python train.py --num_hidden_layers=12 --hidden_size=320 --n_experts=16 --experts_per_token=3 --d_expert=96 --d_shared_expert=0 --hidden_act="geglu" --moe_layers=[0, 1, 2, 3, 4, 5, 6, 7, 8, 9, 10, 11] --router_score="sigmoid" --normalize_top_k=true --routed_scale=1.73 --balance_loss=0.00591 --balance_bias=false --init_std_router=0.00701 --lr_router=0.000781 --num_attention_heads=5 --num_key_value_heads=5 --head_dim=64 --vocab_size=8192 --norm="rmsnorm" --norm_place="peri" --norm_eps=1e-05 --positions="rope" --rope_theta=2190.0 --rope_fraction=1.0 --qk_norm=false --attn_scale=0.125 --tie_word_embeddings=false --parallel_block=false --extras=["capped logits"] --init="uniform" --init_std_qkv=0.0358 --init_std_o=0.00731 --init_std_up=0.0358 --init_std_down=0.00422 --optimizer="muon_variant" --learning_rate=0.0108 --beta1=0.95 --weight_decay=0.017 --lr_head=0.00593 --warmup_steps=200 --schedule="wsd" --decay_fraction=0.478 --decay_shape="pow" --final_lr_fraction=0.0 --batch_tokens=[131072, 262144, 524288] --max_seq_len=384 --doc_mask=true --train_tokens=713900000 --max_steps=2437 --dataset="wikipedia_en"
Below are experts of layer 9 (counted from 0) of a mixture-of-experts language model. Rows are named router (the router's row for the expert) and show model dimensions 240-319. Each number is 200 + 20 x the weight over its row's rms, rounded and kept within 0 to 999.
After each expert's rows: "comes before" lists some tokens at least twice as common just after its tokens as in all text. This comes from a sample of Wikipedia text that the model never trained on. Tokens count by the router's weight.

# expert 12
router,179,194,215,191,210,189,218,183,246,190,219,218,202,179,196,220,219,202,172,170,213,189,268,190,181,210,228,164,174,189,213,154,203,212,175,191,190,196,218,178,208,198,185,166,177,218,152,230,206,207,186,205,207,171,207,219,209,210,199,216,205,210,180,194,212,206,234,207,203,188,204,217,178,173,178,199,208,218,190,190
comes before: " the", " a", " to", " in", " by", " as"

# expert 5
router,205,186,196,210,189,235,211,196,207,196,220,223,191,165,196,202,207,236,206,181,206,173,181,195,233,184,229,207,191,208,208,230,190,233,185,206,179,142,187,201,214,168,212,175,178,194,199,188,168,216,204,221,211,174,199,208,165,191,202,213,181,197,204,203,213,175,190,209,199,231,172,153,202,179,156,211,186,200,199,219
comes before: " of", ",", ".", "s", " and", " in"

# expert 7
router,255,201,176,218,205,243,224,219,202,179,220,191,217,200,206,142,189,233,200,185,214,161,194,186,206,185,243,209,191,206,206,203,192,215,175,196,186,148,209,196,199,207,223,161,177,197,208,203,176,212,217,214,178,193,215,226,175,192,198,225,180,225,212,227,210,174,198,210,190,237,198,188,157,181,162,195,194,193,202,212
comes before: "s", " of", ",", ".", "ed", " and"

# expert 8
router,211,195,191,179,205,212,195,181,179,171,194,220,155,181,199,180,182,246,189,166,183,216,242,215,215,208,192,199,191,185,215,174,197,205,199,214,221,206,203,209,227,190,231,159,157,180,212,205,183,221,194,163,216,200,235,208,197,215,212,234,205,196,192,208,186,153,179,212,223,199,186,213,195,192,191,192,187,183,215,238
comes before: "0", "1", "2", "9", "3", "8"

# expert 0
router,216,214,238,203,157,201,232,201,213,190,230,231,208,163,221,215,192,174,212,198,204,191,202,170,182,198,178,174,206,183,193,182,216,226,167,200,203,173,180,195,178,194,203,157,242,215,189,219,196,222,196,203,198,170,212,222,178,189,166,196,199,219,202,180,184,167,204,205,224,236,224,179,164,182,171,232,183,188,193,220
comes before: " ", " The", " A", " \"", " In", " United"

# expert 1
router,245,195,211,175,198,182,171,166,199,161,210,209,191,184,201,159,200,227,219,176,221,197,242,243,195,206,210,185,188,193,215,188,174,202,201,217,192,216,188,222,214,208,186,169,199,199,179,229,147,234,215,201,213,205,226,220,192,205,195,212,240,213,193,210,233,180,204,219,210,195,202,213,192,197,182,223,164,208,206,209
comes before: "0", "9", ",", " |", "8", "–"

# expert 4
router,191,225,219,209,184,201,194,192,225,226,215,230,178,210,225,196,171,170,194,179,211,186,226,182,226,201,203,193,197,183,183,169,201,208,184,195,210,198,168,196,179,181,230,147,183,215,207,207,216,202,224,194,210,201,214,205,205,173,207,199,199,228,208,166,198,195,210,189,183,195,227,188,149,200,164,193,176,233,225,247
comes before: "\n", "-", "|", "==", "The", ":"

# expert 10
router,229,221,218,181,172,205,219,238,229,174,204,257,184,179,218,202,205,190,188,199,176,183,220,222,228,195,241,173,162,229,200,133,220,223,160,221,184,234,179,191,180,199,213,197,144,224,220,196,200,188,232,172,162,152,196,203,212,186,187,226,206,194,200,193,186,205,210,234,217,211,217,217,182,206,186,192,198,227,169,250
comes before: "1", "2", "3", "The", "t", "A"

# expert 14
router,184,189,216,218,174,216,183,214,205,226,214,210,202,193,212,209,190,218,163,185,198,165,194,202,220,195,191,222,218,215,194,186,187,211,209,195,196,183,191,218,200,161,200,145,162,211,201,229,219,207,192,216,216,219,203,188,196,177,178,176,211,198,184,182,173,243,183,174,165,228,193,167,164,207,180,185,209,209,227,246
comes before: "\n", " |", "-", "|", ":", ";"